Experts of a small language model.
Experts: 16 experts in each of 9 layers, 128 squared ReLU neurons an expert, 4 picks a token, a softmax router.
Below are experts of layer 14 (counted from 0) of a mixture-of-experts language model. Rows are named up (a neuron's input weights, with its number), down (a neuron's output weights, with its number) and show model dimensions 0-127. Each number is 500 + 40 x the weight over its row's rms, rounded and kept within 0 to 999. Numbers have three digits each.
Before each expert's rows: "comes before" lists some tokens at least twice as common just after its tokens as in all text; "mostly gets" lists some tokens that are sent to it at least half of the time. This comes from a sample of Wikipedia text that the model never trained on. Tokens count by the router's weight.

# expert 7
comes before: ",", " and", " of", ".\n\n", " in", "20"
mostly gets: " north", " November", " south", " along", " June", " day"
up9:466500407511513489488515468610468484538540503535535558507499511455438454527484541502486491510491463443496548463524462475493501560489471490472519520530528536472488555529576529452474534566549474547524471507521536503549535516493515521589509512562590538435555477515538442495532444522530404498519481565484525421459473543491534445501532439526529462456569491487441471549465483537492528550525
down9:462460496477484551509509512379478472477478449503528485539521453495434486587492502527461495482523522498428426550504518495571451453487576541502409453417492543521461478532505528556537502504470522472547521491546511545497485538482409475493466454533519515471512471435471459508535470485523524495554477405496524488467506533485492517536527492544593506501477508451545492456534504477481415495451
up10:502499449525488508484485423502519526458528471547510425535466526508450459530549535487480561492497581585507460493507512543501441456504512423501505488482458438556513402493467527490474486486507499555455468444524578413533568467549523513535543407568471561495468478540539526502540494560546515451464455502463436517560529473514554451490483536528468493477482469425451541522443438503577464518580
down10:584493544503472545514534495465500482449501542493529478542472619477550572540431560548514522512488518524480521544498532527444561477489428466540527426383531447465565519463509554486493505486578447492466470435530522506509502547488500506492515542466481464485473438555447457554514484447524499400479513565445499539550479525557408451535493520463459447536488504417490500533525526464509535489522
up11:523481517564482455526507483442522404517529507573484470475489487460486517536553489478514504526558528485488585518461487521602508491461530425459432475494531396515564393551496510489548522474494495607526461525519430521473414419467502507524523510588474552547509543588618467544534475545520488485474509498471496524436432435459443537469467493475511505529490504524536468501475538520446539427471
down11:488535552549535543519515449559513511558474523432561453450500467523480445543514444488512463552506543501442492408520507467555545477499535511563465509529488494447513531496465465463533480489506482458473521496599483540435525508522511492511573509471555462498507590503571521422509540481530457559480563583526504411509455549504483509513554531473489516498507515554487480524458519511504465510491
up12:495495458532523532501513453485494547492433615508408563483526474447449508534402536466521510469472537548554511515487492534497457516533520458499589492444536504478521527507478477520535546457576507536538497553552509513518535479547468562499554529486494461485519455538510545496452492470502538534437573451495504524577533607440522511441440556540486475516549497461448451463458555508496413502508
down12:457556466486439506456511527521561482500463459473435536522438477487496518508536508513529512477463504557492536415529523521510417444507504489494511484552484564485471499425527493388436505482534474483474551473483466512449518498460507478533534495487471497528484480552502564386539418526481534494531490420493515462542524499477529515489439516442471422551532518537497540555544483502480454415476
up13:428484596625480521440538500474531525496563495525512512509517510499470469517462528439474496451493501484481550512451517542412435514478479549486591500545528538612485431510486463587503475504481474557492502437433485496500502518465454452535533500592512570522485539481531469530467505520493472530436421461449540432545404515458505451499429595612480484452483487462585523501450452551500537467520
down13:459468535377517469514528508452480498610511509519512505515561504523543513500519470451397490506511493517462500398549510497450511490497487471554541520444486470478517514475483541485501485438526509491485494554457471459501495538535486501480439509563445498494510543486476480484451469509509459458560517490485464480560474421534490456438569494416435597519532519512451523523499518530539465444626
up14:516483427561563493592563508459440438481410525523533484506519484501400545512496615535522460516473487513463507497492448482483590491530460497503457482528553467531533511500517468416562483545482509495532520492534489472492515510608452530486509426569521478487496493461546441504480509534516580506489519491521562486524576481505495462429410523468522462526508580446471490535531443520515586471515
down14:510493477455461462449545442449507532485542427504505420473467459543544476551544574541503528524511550449496513571561491519556551444511540526449439511501547513499499532461467447478561559472587500561471545510526534522477475483504529574530442497482476543494542550488428480439442510578438554490492473439415541472472491514434477520435448457501452514511580568558491506486522427538475494465540
up15:518534442454491471535549507377476482479490561520464510486548523473565481559551448460387482566483564566515513536451490437491468543496519450479516506489535454544490557559493514449484478527445515539437489499574510430463498449487478529502461538523488479481469479501525548474483496485459524508477461574465504484478452544519559506512512463476480498513553606582445491460486432507503513508526
down15:623508569569527434489475505479563529515514537553519566478610479414496502493575503516541517505510506492510485491561521478505455400528493493378577518403546412525502497548477523457472524531487513467471488465438535486528475473483487499470535525537505499495513454494522548431520516470495489554436494459499542470470500505483503478505491522579524479473518436513450542551532454524492494515485
up16:507480475511503550554492549465455514503542504507505555543549540514481534491437471527491491459519465561538485535536501476501500454501487510475549557502511506525468541553493560457451568499583548477476489491478443492503482460536490579445451518439514511453452525541474500503522540494482547454411462464515499505461467532562499523456547525497580529576441564466496507479505537554463497468488
down16:450503436481505445470541432536580535512517501500510521392461508422542433537515453468538477432523495532521482591561515514562571493537545487578398470445455533461505403523499502461469470475512518479577506450561413514548538555458507469499553505493517497463511528445531486472522527453515476552554476528515461496490571468504478443507534487520557503501518514460500515512497493488482600496474

# expert 4
comes before: " ", " |", "|", "0", "1", " |\n"
mostly gets: " |\n", "%", "°", "′", " km", "°N"
up11:490492501446546470535523455489498524538488524463528484440460465449501535483539476476485522415468384458493506516554428564562487444579482548509501521477421581521537490521520519485513605488471463504426512438467474494505542469510510430472470484458463534474465567520524534532511542528539502523518502481485541526422449513528468523508455502490517512551492409469466561479523488520546528563437
down11:497453532540504466569440479562418534484567466594482550473494519494534533520553491558569489419595520487477593414567469450534440529527518498505528550504521511454491519509500482584505564454574496495454496515518494493531523499494537535467532522556527441486539475500505432435456465465507503547506488471485494439488522597482494572521494510504503589478564516523523533430437498452502466528536
up12:477583526461507467461529490543456618554535488442551487426503519486479455474557488430401506498533484547497443494486470576478453516473486560535567459512486497482515448423419463448539585527407478535518481578473523507482499452510475496451539583552424476508494541498491525493590543461518523503476513539526518561478494450557413493469515437547507475464501495489529454573499458510505499476493
down12:485505522474440442543533447453483434479561415489455573518501472513537488520545511450525515544551431475438494469546525488500461499530445523472459453549410517500575448445526517506538531533521531483557420554557494481516517497475418542444524488521437504462546478521503472507512537515434571561480554515577502526445569511501535576465544476600507384569509426530434541500448500488467501458528
up13:462493460482477495439501519424490502520443478479490554518577384466514457531515565529455457442528509428562549455563449471456492475459474512526442554500477495553504486483508494452490524491468509479598465492517497440492488571515444550559566487470513467453447559571523552444489606468499475465533474399503458537556471542480494464511430489492533490503486490471464437498527441537526526530479
down13:572533469514438471504567494560522516475573456431493528510447494447428484565468529526516511478582437521492519474557469480509497475495511454524508539489462508528456493538426519483477512532449469544518421555471494467491525505502421554479551445459458464446536570463431496467498515516475502562459439501504467499591469500575444411532563519429536545527517492479504491485508492494521498540471
up14:481468538467443518465499456451502502571500493515478513419548468512481502497544520489524498545534470452493486432481485520503409435432410512461431615497513518440495531433531499494502490543536417488515502516462445454447518481424489503539505450473444486510479500551520515480425428503381468512484415457496495444521451527489559517412414497451421565481502535457557470475416486441501454536513
down14:482469524399559449530491541488519505505482517497475554497554477587546507486532478463461573476566496464409434525503460569488470467533496498540508506541539470549551457401473524471548517518536505533476517581523473472541450458440471531527538495445511469477549536526520499492548486497449567504457514528456483474538536467512558518513553501519473467473524470506485484502564545487544446539520
up15:426592577519505542532528524484532577546532470467510546484552496490480522482505488474514514523501513477543572483482528532486499522437453494472515553464494498447557518529526601557498382466493468553472578514495488452500542428451436476487568491506529466513502510486529492481459551508467525476439604556458527537539502586544499510499456424463519558567547554446503468512404540485476520488430
down15:483467486474501499541498480499543519496526427477463504497511439512559425456510426462564462520500488465462501443512470461497455487486483560501509574529480510459505557547511520523522433500474477541524482464524564518559574498397435506430465533500560496555480495446510528606499485554463549480536503464559495523537455561453493429488506492436543572529530459470497523498495502544516511508547
up16:494533550541480547443432505517608511443458517457489487500577463552513460528431501505474463488525524437441499592488460506516527541472477432529477542505510441489477512521493452479592446526536449561503523486436418550538555497470480520540434450613523520523431513516486469483469512571587530486477438547488512526519537505575538530524504499539461528547510475564515465565511516444535495491527
down16:486502497492459485516506474508449504552489505570468464453496490438533487440543539494508491473472519518525513479442480581517538525561538536475470530503492488507550507464514415499495452600488479506481487446390487599535504466515475544506492482490521571460527424432485565493536484502460521462488529551540484427472417416400499526443562511505469501526469498512469522425566479516492529464510
up17:476475512505510535514557494474458546496459523549474502531493494530535524476540540494374546492494510515523429437513484557453483496480465528449523519463550520456574459517558470460441465467474495482510467639540490466505507471410514453511448410523456500446499482553544531529493521478547505483466443555508515611521457530544532480500511515469536428488496503504491501480466446454498530451507
down17:483474477513484550519482515548520508517480583444483512449470466523594468543529555577435407574578520531501549484578447452492530507493464519577542433526485496546527495453501484574427488523429564502534484493520551507542435422470466484522417521490494426492497589468520518485500478474508495484498537475457509550514444482492558483493467528468499433466550462489535483541539538530533523442554
up18:409512477484514516490546478489562429565557529480565514522510441517499497497493444529460502501471475557419430468459525494486531498441469500420520476556522447476524488512463512529521525476432571447464437501516538466462477558484479527443570432535515488497543536530461536585541518503471501520478448580549539461519498483492491474496476494503569473545470456395519559531455494476550506505492
down18:487469543591436446516489469553494443497483447463434520499554465477465525536538479426524501548505454460509456491464562468512526562495509443440592542411467470515533457479528441473533458574565492464535464532473499491485541476487510534529495466590492477509556588406493538566542504467472533473528519497517517564486470585483460482505516513494500517542473556508508454502472459448451456454450

# expert 0
comes before: " |", "-", ":", "ed", " was", "ing"
mostly gets: " was", " been", " became", " were", " served", " Total"
up8:530504520532485483516538510491434526522463509579527514497482582552536561433549528501511557448548497546471585500490523450488521474483492420500490553438453530492546579606536456486492447503450480493439528484464499521550589526439579474474524515439497420519506457555388530521469494429493451500509576516518557454454508470516498489501508614619497440482536598501460554490550556499456547513490
down8:477505431572453461471503503483465442447473502550443501440525477560577447471483507561497511517479485523464461482586443481498495515504522510578561468520498573504486446507464502467464542453548505519515411548478509582467523502505599479490469561519457457531504550499511401520488437517566500590482507469538550528473449558505479529555513530513541467482528516526527520539425542545524550463414
up9:494472535526445526508550559475517556561459537566470425517456464477491588523488448492540499595538461550547488549489429550495477484535514489525554439422506486470492510512537483386467513507476581506465508536517497427494517456488570442484572594484489506473489498541485504483563522549551514541549563529534506496509486487472483446540440511479469451479448519500495461561510452511514519536505
down9:459531465498454488512535527446532550526457523509434504460530487516488504482464500619520515507480526565465413537544467480500542468520537531534449467481508449453515518496525461512409496561454496439546470548465468525475515462571475527544519580493504589507450484517461460430536441486509525445472479501480489502519458578503507494470468481512520490522534549490483538491384423536484469488562
up10:552471554548460502506471466504505473495543491528465431547550551414531528531476624542538597459500478569481443490493467463466459483453469456469492526564537504518540573462514532481505568502520522444535468538461541527520544570544573574532528488449548507541484526524471477503442458515518524502518503509470549523484475488423432508609503531463551482526464511427516522515393489431487507542585
down10:519498478567531501570496497588528460499442543571493535643516505498488415530510509508500465506529556525510461481485507537518485480540454497477508506529508586415553503504530507452490461554526537519541538483514505527473494490545499514543509478546592421506503535514533585464498475503479527486555495452511480438508517522485477506549536486449469430531503478472502593553533540507497507454528
up11:511516500573591502558483489449533482492542511485496455411586493488507511490536515510461496500393487505472527465447493518534478618502472520512507432489520541577540511542502550496454443474454459523521440498459495458508518577502574454530519492464502469370538580491495460550514437470560484489534497518510587532528428461465498489542484473529511510445552493497475491447498468539490548449400
down11:430512485475541438464604541563459518564484489530509476546475404505539477452444488431434507384462509460478431555440539531517422425557505514491502518494611508502552543499480589486492476498525436478483506478541548541582407520524479529497541446486529544502486482464522541518547473478476518446559488486480491479453555466496519465570508508519470435459486480507533539505409533424491503548463
up12:498544548507547435414550595491525528527496475559490506429512504478562567472473511507450452522429493522477554442483485571534422451529523499527531529565443504460531459478483526514507517530517550477480507466513535519415520584505403532515555552509533450463507556578498528452601526456445532510500553464482521520486536482479490527524488593506570542537511499403492539507473570504514483527497
down12:470484494484435533520500485485539470474537456448499508499526533504520536490497468500529461512492485540455480436478474506472443431484480462450574519500520463497513534509554548475468457550469504494554493469433472508510435412476614437508517458484511544466470523509569543473512553488414508533528470471480469580536553460449545494497490496529585515492547478460501492473457622552502478476529
up13:447484513489463391555529501533412503508489508466455541498571521578506456522588469491511533536483526423520508475524424483563481451545466498462564527516504504486467508486520547510505500586406469501545496481514509472493534480498466483613465491464493490467457503517503479493457483529508515536500544452533497520508498431473505523533601514561511432440500495481476460482459512421540457554499
down13:505443468485455513537557492508492552471485507492500522514447550507497534563432579521486536484481567429457526405428548512489491409570490498532529528547502518487490544510450454483438520502535525494527585589460577502445464517497452433504591471516478490480540543535459560568482482474489456452532536529564531532456484471546474516512493477495505514482474534505459595552540541483513475535493
up14:421543559530505578475515448459456524528506508492550434546568519449511509517506452470521475530428418516471460464473550451494541464395491520478503523547501509567555483498523477485496494554457500509521529482556500547510568408466572507452494548495461523467523539498491386524508485442435480464524487423560497443554465409509492513461539499522538457522550511514478507510542489474525429589493
down14:479494493504500527543504516458519442505532531539469499505521502511538552429446471472507410454483531468457493525544473491514502490534601539511504484485486552530544504542519527492509509507428427482552505544488510436470502477440588498531470498489566546504581441499450533430452590531512431435459474492522509474547470457486546538466522516500460532566462523447530531487515549537506495530457
up15:542425557442485525430561544513499439483500499513505492493566502460509546566475413496526481503496555513472586495524514502545521527515559456546538481456509533533484528485535517526490554526486514494465497472459470449560592503477535454573486453521493449455483519476536539512557504536444487556483584473568493535486445439444449512487466479531512594543478542480497497500494476512510379490551
down15:471532448520556581468516458542517562527436481564474479565560506385520531502457454547486468461546512533480475480568459509499513468430459435482499506501463493501516490504534504523492445458519461505531506450512481445437494494456529515505485491487552503506518532501519485586470558562503501451484452543524456511517474512437506449530450510481508415551481445519500554496489486613530525448516

# expert 6
comes before: " ", "-", " The", "==", " \"", "|"
mostly gets: ".\n\n", "==\n", ").", "),", "=", " ==\n"
up8:529485521510414595545456419540444422495484547498520511467577582517449541505529532436595604479518482483486511488470523506476470474589488471513514496484501456549466483492517568513546462571558505477454527495474537506507511507547506562545474519506491580511519522469423449508499455443515474546541532528477493515456467544443475468477520489466396516504443484511580502477499531500468419434460
down8:512532544477468525471462528542456448493524591482517529516478512506530544453459544465514419468498460473527494500551474510496513472462572505564519524478519552461621450515482459512557559512502439545549480526450537525455519502585515529490522474526532466514452511472541425568499463530526499492483521556508517567463445495479496532488510536485495551508511449510459483506503545521521481435515
up9:479515493499485547481568408542448451439475569512452570613576446477494498488566429588447534495508484522485588511447493458516474533523464509498454526508533518454483542482445487512422539475503481415500462449463453523511462513506572453501483458536544510555460554482445512467485504463542522479464457455524506464526498501478523454519410422430513563438466531557466516491486570476511519482494
down9:459586556436548525516602564486511511447465507420571520509479536520422520529486495484511525470535508439481495501487507565459475488436492485515471506565451515473438448486472462503440499498477445505497519491472506516511518601476546538510507507461558413474479511455547569548512483523441487516537484551560566540506376547514525475507468544467498554532515510458444468457492534466541490477531
up10:475468564489456541497489453518472502512527487533458479561507462494494494485489461539474539522465462509534545450488515504536494540499495449503468447462477459491511492477539483507539444448527447517506476482412478523457425558503538483552507455452526503523462496579428457488567490557470546451523505516493488472448513465391479486455517471485519481502563522495534481510348453547523547560483
down10:533545483477445478485511561491539526522539477452428426510499515482492432491497474475582530444483521560517567500502517485418518489545518544486583534530510514514517596522492547476496468467500508500555503563486484459480525607513500477493524482592522427474486490550479487541452424527522487540506453445501502455472588501516474473483505494487455484525513483487489548539494502600446459548522
up11:445510429517423462503512547548428507497489479449534498504509559464500463543528500553449527523494479554525515542511456564521591482428467515460498492544482448468522487431511492535540472434611496499486543479453482466483508487551538370556564509433569530559525428505460549515433468494544513483440475468549475556525560506537476489487486491473477489478474464569491443527526468540488490507539
down11:567504520551479511543440483558483473469538553430529511522480550479537447557470532451505544428465465536503565614577533482560513538541573462580448517415508518479445529522574492479483480468584516496441483539515480531450455566516475543446494484521546537515504446456524596501473538510479482459488458547489430507468533477471538493423525470523472501500487560552422463488552534455528535482547
up12:435374517459519479421506486575520415439492503471563529459478514504433555485444481499506468449459524496445542535503459531531427486513530512520538572446526481468466429430457516470493439546507464505508580521468464528494487544527490558600544530565415524461458524494520494487462542528449523456503570552509457468442531489482507499511574482494476476532482519475568537594559567508534476471511
down12:463485428432491529552551506439466559489524512528505518539484438485541459446586593526529462546502545555507515475513495560540526568611432506511510468471559432524524549564480521468489493464517522522493537492516505467462483479569558476499442483507478538514529501505535519487552590556511492450470587522449409502517454532535565545567488475521536510487484557502511499467481450533523520551529
up13:542479582488415568472494440534543461537502523513489531417445471466547384545534502504496483553504497498439429566501487511480459446473456485486388587476468510475490447450471474480476473470475520455506564436487514445501483558512534507558480502523405456540499515486474437519397517511531512502491493477505550466495569563482522463522506507484466523553559557524462473446517491460520452419373
down13:560491435548492507469470565515511503530536447597520480520519509496472457531519608532475485468508510543485464472521542381510527501542499472460513473406482449446470470505498481482579452499505462550438548505577443500491486438510456484512453452539575556433449464483447496539483521445466488511497528512431498533470539490523529430489490427528472574480537487540502487515499448510522488495417
up14:472501540451472449502462506504475520526548453452552513550466512528525553434569472484491468451481532555498477583495490498490536543530495479502544546457456519472497494519532556519509544485493434513509521515518520487455541429551456556581489493558462559564528502538497497519502511506446494514460524501469545571526532463474501532444532561572517545514478466486474492515417505453451501484490
down14:504536517476501508476457492578546485483559500561482461465450449421495463502459448485539435562517486414510516516477502559518462506521521556616478521528482511497475487516486518505526525514501532572524545494510513414459541504528542519499483503474589401486540506495474494513541531468485514463462494481529461522523521472478474512511425458532487460547450561536413532500514497495446509554502
up15:587467478500490483509518479444470477500494452530551520486555534540437380508502473475486612466479471498518527506480550497539479466499520507512501471493441513562566535409474525486480549425497476610455501464458565467481525493522532486537412512546576516462473545539483568501481513431450459494482470469470473479497541514546532509555491559452491516458493471486461486521495502536495453510483
down15:447503494537495514520564488510514471554522430499472553528495563473537481463514464582531479491532495562518447521469423516446492489618462484532460473476495467502545481471537421511475472468470526468508527509462458573533528517625617489397560478464498565456469511519447488506502552478506479513575500541542483413476542398578558477525522517517485560500500511458494558476452464482429525527517

# expert 5
comes before: " the", " a", " in", " to", " by", " his"
mostly gets: " to", " are", " on", " into", " for", " made"
up9:403500494454560455404552503437520559539508515457617489447517464537485530481415461521549451478538490474524454482485571501567538537532483479497509526462523529479517421526511562473548512480468455547457493478527468471472573451434508484508495554525437456464479570554482551544481575532488463557549521439472488502480469458503481528500542527483527519512483512503409606423493549542484465492565
down9:510480513469583517471387564509480481445517510516495460492530505488504479548448512553536488482482489449510516506537532492562551507464521653496571521487488511558449513538490520603517546504511507430501481517531560438464504498536543500514551509489550485445489523505500491495528497448452599545569459536549528454510496458546454585496521472441491448505502450546478489483566444566517529567497
up10:441536500441558546506507504489442491521421542463557520493507490470409466505506454492525494543578528513489565522480484530525507567412428506497485470501476492541488516458568478571512534527491510570537535494512479499439499537479548551476466482535508382490527494464446499533492463544475515450426519490451492425476527521481453472491441467531459527489508543448487586509491503454475542510542
down10:573443499492546554422473470497453526476528512522493525523550541513433529501633438488473485480533534445410562539458489495485475490513444508468511476500450511507454548493580497491469411519540457514469494429583492479483513550546517506466490489538456507490518499528511518506576471528488544502434478471484543549473442446585498498497500433480510523484468473475472522450531486422503543526400
up11:529485460529478476544510500531491502567418552497519566505469480504478511508417444460563551540429475538505552524493528434580490492467551471477515527536534490525496429452424470573556500496537453442535480447459473418477535462511442533493465515486498494515531478505452476369516481531535491480493516445443567514500556484547427471500461593511397556544498542563500534507489561536513466515514
down11:451469501535518524501466508452483494483473562506573472561485434531530508504488463494589471516503483550499473493531455482547508514457518526612484502443556491469486474477521518547527560462490526492410517486466469521492492494524488542507537478484404505531425472493508484485529457496482497533522460428446512547548524521528560479519513627568458520464499471521470484433492550504544511523448
up12:435523473517488515456497525436528509485558517441521490438501626507485519472493505482506527502550513540540497483537498567474560467441499494515452512546508524442491509552515516619493522477471552531478460488452540467473529585496520484592463484491529470510448453481454461451491469503490437539590482470509503453409469469485478426455463489448442574516518528474516468484476522530428483433513
down12:555429549540543567486574498509463446448495470546457499459425497393517498504531522529467514556506534518509497528492502632503454474468509497497492493490570470515546427484474543549514564557508489578446533498463605467527505502532403557510545442472499445563508398466508442472505486487518492540493540598420504516523493472510548516428434423484439477498492483488587463486594480508555503519443
up13:496516506501528521473523400523476415501524469561444465428470470503452589541526492501474481537435473523530595563481494502478434511511511507492481476538484446428444556424515543434534478505484535458460462509486523448563465483502464461543452503505535521557550430512562471516501540577445457498544566434509529506567475486517580553542418426533501511477496502515496448528469459484548467491451
down13:499484486475457480470561580472463439507478543453519548507507494552487494494510458480524487453491432528540520517460542535498493482477535522460493441446515498489473543506486464504437481477554508449420529519582469518542532519548616410524548505515464527519507430507448471491480501470498515548501458535524463536607521488586505559454635440558437509504501378520525525543552508508512469517435
up14:515499553540507505536500513459538448489434493491502510530516467419435424470533468477414473455532544514531488494493462437574474485524501465532480564448510509425505398507446524498474476538512562494516477466479461460456528448453440573536524451587478545479568443522543535565464495517474477512442483469517529528434572537485467526503519466460486507493499541508439496455538547486523477522513
down14:434440501518463510519448463416547505475547517521518540545488473432470469500518525529603548527508554527493436593420539439533541532485539509423522525500525487478479494459499466531480451494527495556496500516449444476458515462515463527508558467515501520514471443524503426495421488420501472472433483533412474515489486503476497562507531537528453501476462511490527547484483554458497552491471
up15:433485528493487519545515576568553526475508476484473485493477537501505511470458487499480535416481457502476472530488440454489455473481482463499531558519536551452582502509493485500486519528463479509482497540540476487415445468484462502355446470489441543445550546496551463485515481460481447534528497570533524461454577505463469451596499511449494435479431555482483541467482471432496449539458
down15:497542489520468471494598482492514523548465526437484458470477532514450521508504464564556511522478517495484578478497486553451495509529456461577522489414535567453477432465487488482501460561554399486625493565518503481552467519521521473443560414482483513495560507426501519497477480507548459522455417485448482581462522532518571479491520510462476522524554516487512580489553534483509474604482
up16:528461471451515522450471441502463472515491478534522504499531455534443484513471525455508510422520491425531526460499471468525451434512448528511507522466472474556609508529507550490493516520522487452527440555478437492503495528497556468525490459476515525593521544526447467515451450522553536496546533418567472533438507536464455527482534486463467417588488406520572513456577534354382541447548
down16:465481472581509465466511484479537486424537435544560559480489412465503508534458525445492461507535410483567512460509527478528453445496524526470461431404427600550432516532491460527532574480511547455483498536543549540532412470529511556464566438498468539560506557549483558487517562526461466538549523476569503591517507519484477551483539458469459512462482496534448484514491535431467504465501

# expert 13
comes before: "20", "19", "18", "1", "6", "3"
mostly gets: "–", " —;", "|---|---|---|---|\n", " Succeeded", " .", " "
up11:510449482481464479434585536460535456544493568505451476480494504473465400509412509471467419531472497541501517538458501507522514519517502542513501441473482425515530454524490483460439500530486548516478484492459589474495510472493462427450576510483476486507483411482483530551512523506360523425511542557552496467439449478550544511515592507519519473526488466506522490440447411471535506432501
down11:435494537548483450490577582443455521521484509482493517488502555528474432567515487487508458494543481517450513481485466545529467507527519566517489486504523590446504453580459455486559491532486406458517509489579474541532486524521461496464528464513478509483504447486525446500442524558571460496467538540490458487470452471500446488496489488471535450564462493532500527505542513467554472485484
up12:519521549482521471490514516427450476477466457481477500463546505574485476443478448471569545481492534470476552554541489436506499494504506460510520521469541469535505467513498497468557446561540465544467495415496554458511490522514479485476586502556478502511500472562535538499482475485426475479450465521583520450498539512471441512465579582483482442520475473470518423499468409455502564551542
down12:512410478534528490516530508531551545525543487533468495465490585552538476444546460526537511473473507550495459493515488507490486466570550510535435472417550442526466490540519516491523475586474521538519529494481531461477560486491488475505535501544489506600517472457477506484506471502527503438509480496474509457554596505493393485541515502565491567539453431426556522511488499516484548501583
up13:469558536516538507461519520419472548428565435524526472458492566500617463423445472495459564466489513525482525514546501495522477467527464583432504538535540534467478543565511554494449468473507478481538510423397556476454495444485529539483483455474471526495490502497478485472505485569499525533424494473504535482460435509492499493430398491484480489459417558476501454481531491510476456494448
down13:537517578456462486556467450461513524479540454469495521436437507503553430433504556498502514464536514541479473523486515527513524482482416558527476467516548487497523513493550525503461413557557462433493500495471530521449487465471521624436478535531501526491467522474496477483547469462495537513397447508504482518502433441479537455481537498530430597564485511405482455523533467467466481561435
up14:560499489474492491487472517449542599462507518399469429488475397455481469522464468500521562519509507443516548513520467547525559523563481453440464525505550545463582553543471538500477473546518535534471474463560543532537532470558559542493517478460492561435516541490434476483488501542515515500532487511558482547459480565428495481524457514482504447584433504457515440533543503509496486580521
down14:481565541431532449544519584519549526492476452521477468475446553513423438489545460492520515513490533501411524508550517506501518396498454508511446441510483467469549508413527457439508474388476546460563497567482485479519417540557556562480519477542466521472491506458506504526458549403569475436500467456489493477494449511440457487571522518479508562546511466460452550557530534441470406583503
up15:494512487527472478519464589553405523527579428512540477431509517477553498543532550445546504508496560478427507438521422479478474490479510483543505501453521501484499485634529516503512496494489484486495449462508499455478465506531554496537502512456616477557574451454475513471477507476494523506514529667484542514469464510526512498554576520474467563486461505508570473448493522549446589437460
down15:598485436423552502496526498485451514448548540440569553537456435460480483471494520552565546469504564540559435477473522517456512515461511476444487583483455489510502443452452541488468573430501463508498423541549544498494598542528530443518469510487474550510550486495508516453526406568543467503543523523467467477532459444436534454481519565604548510458406495540543502475503496567504531525511
up16:454505474563466503499528493502558545406505478439541486493560522498488471439416472496552547466509498488487458518477491506529481482525549490456499525476497595463535579552545500499561495531506508524512544423483532424509482558464538468492495597443431472561512505544529475567494481543547452490409528438502568432492507547492519573557488444506514495500457501504489546475570414546498512539481
down16:525519497516501532498487542515487485479458457504514438501486466519519490566440510505472514519614467462454583496512467502541458514511513514560402509455490569464542466551556473476549500529543459503480482520420546519538493497506520554506499486464535444525517501419486494463481503494523529428502518464483471509485570541536456534483566528564484463493455498537467484592438475469523474407534
up17:540566540529453493495455528489480510492566454464399509493523505463484468531482511533551505469512480505543508504448523488478566499537505553450416471492531499455509447454430471535494516502424410533485480480496511486510556496512539429521509515506463487463522500507429530527464532535483541566564456505457513455525407524472483512507475426459512510464511559535540539439485457420511466464530
down17:533488519546516479465489489451570507482546504525478383578486534546555516456454493493492541509515494508456490432515479479447575545491526491567528477527530517500489531527486520560544447535432435490540505578498578504463562533513490550443499437503477404466544535513528505498426546455529538470504439524451557554524466601487496466450504450548495499479493506500551441528496558481559462503450
up18:488482486507553473530478442512491506378457488418525536471515499491484463443528459539473488522487566472510534568565502500527554494545529478476437524524544428487529505548552466475453458483481461471559511555532545546462522461511480559555592526517517531567432499449504548485511559485477479513549529460533478600489479545412489466464540478552533483475548474532477446450436484497483506513464
down18:463494519475457452441548557463507521474472436550528524553479498595498512467513434488505505519456519458463534473484449519550502415469488459560448510523558475544486521427519468496498477460509548463510441441514494527484497480532485459480457549549501359525552538567476507472510437456403460415564471524497527491569484515470533494521497500501536501483544458486473527524427491538512444518543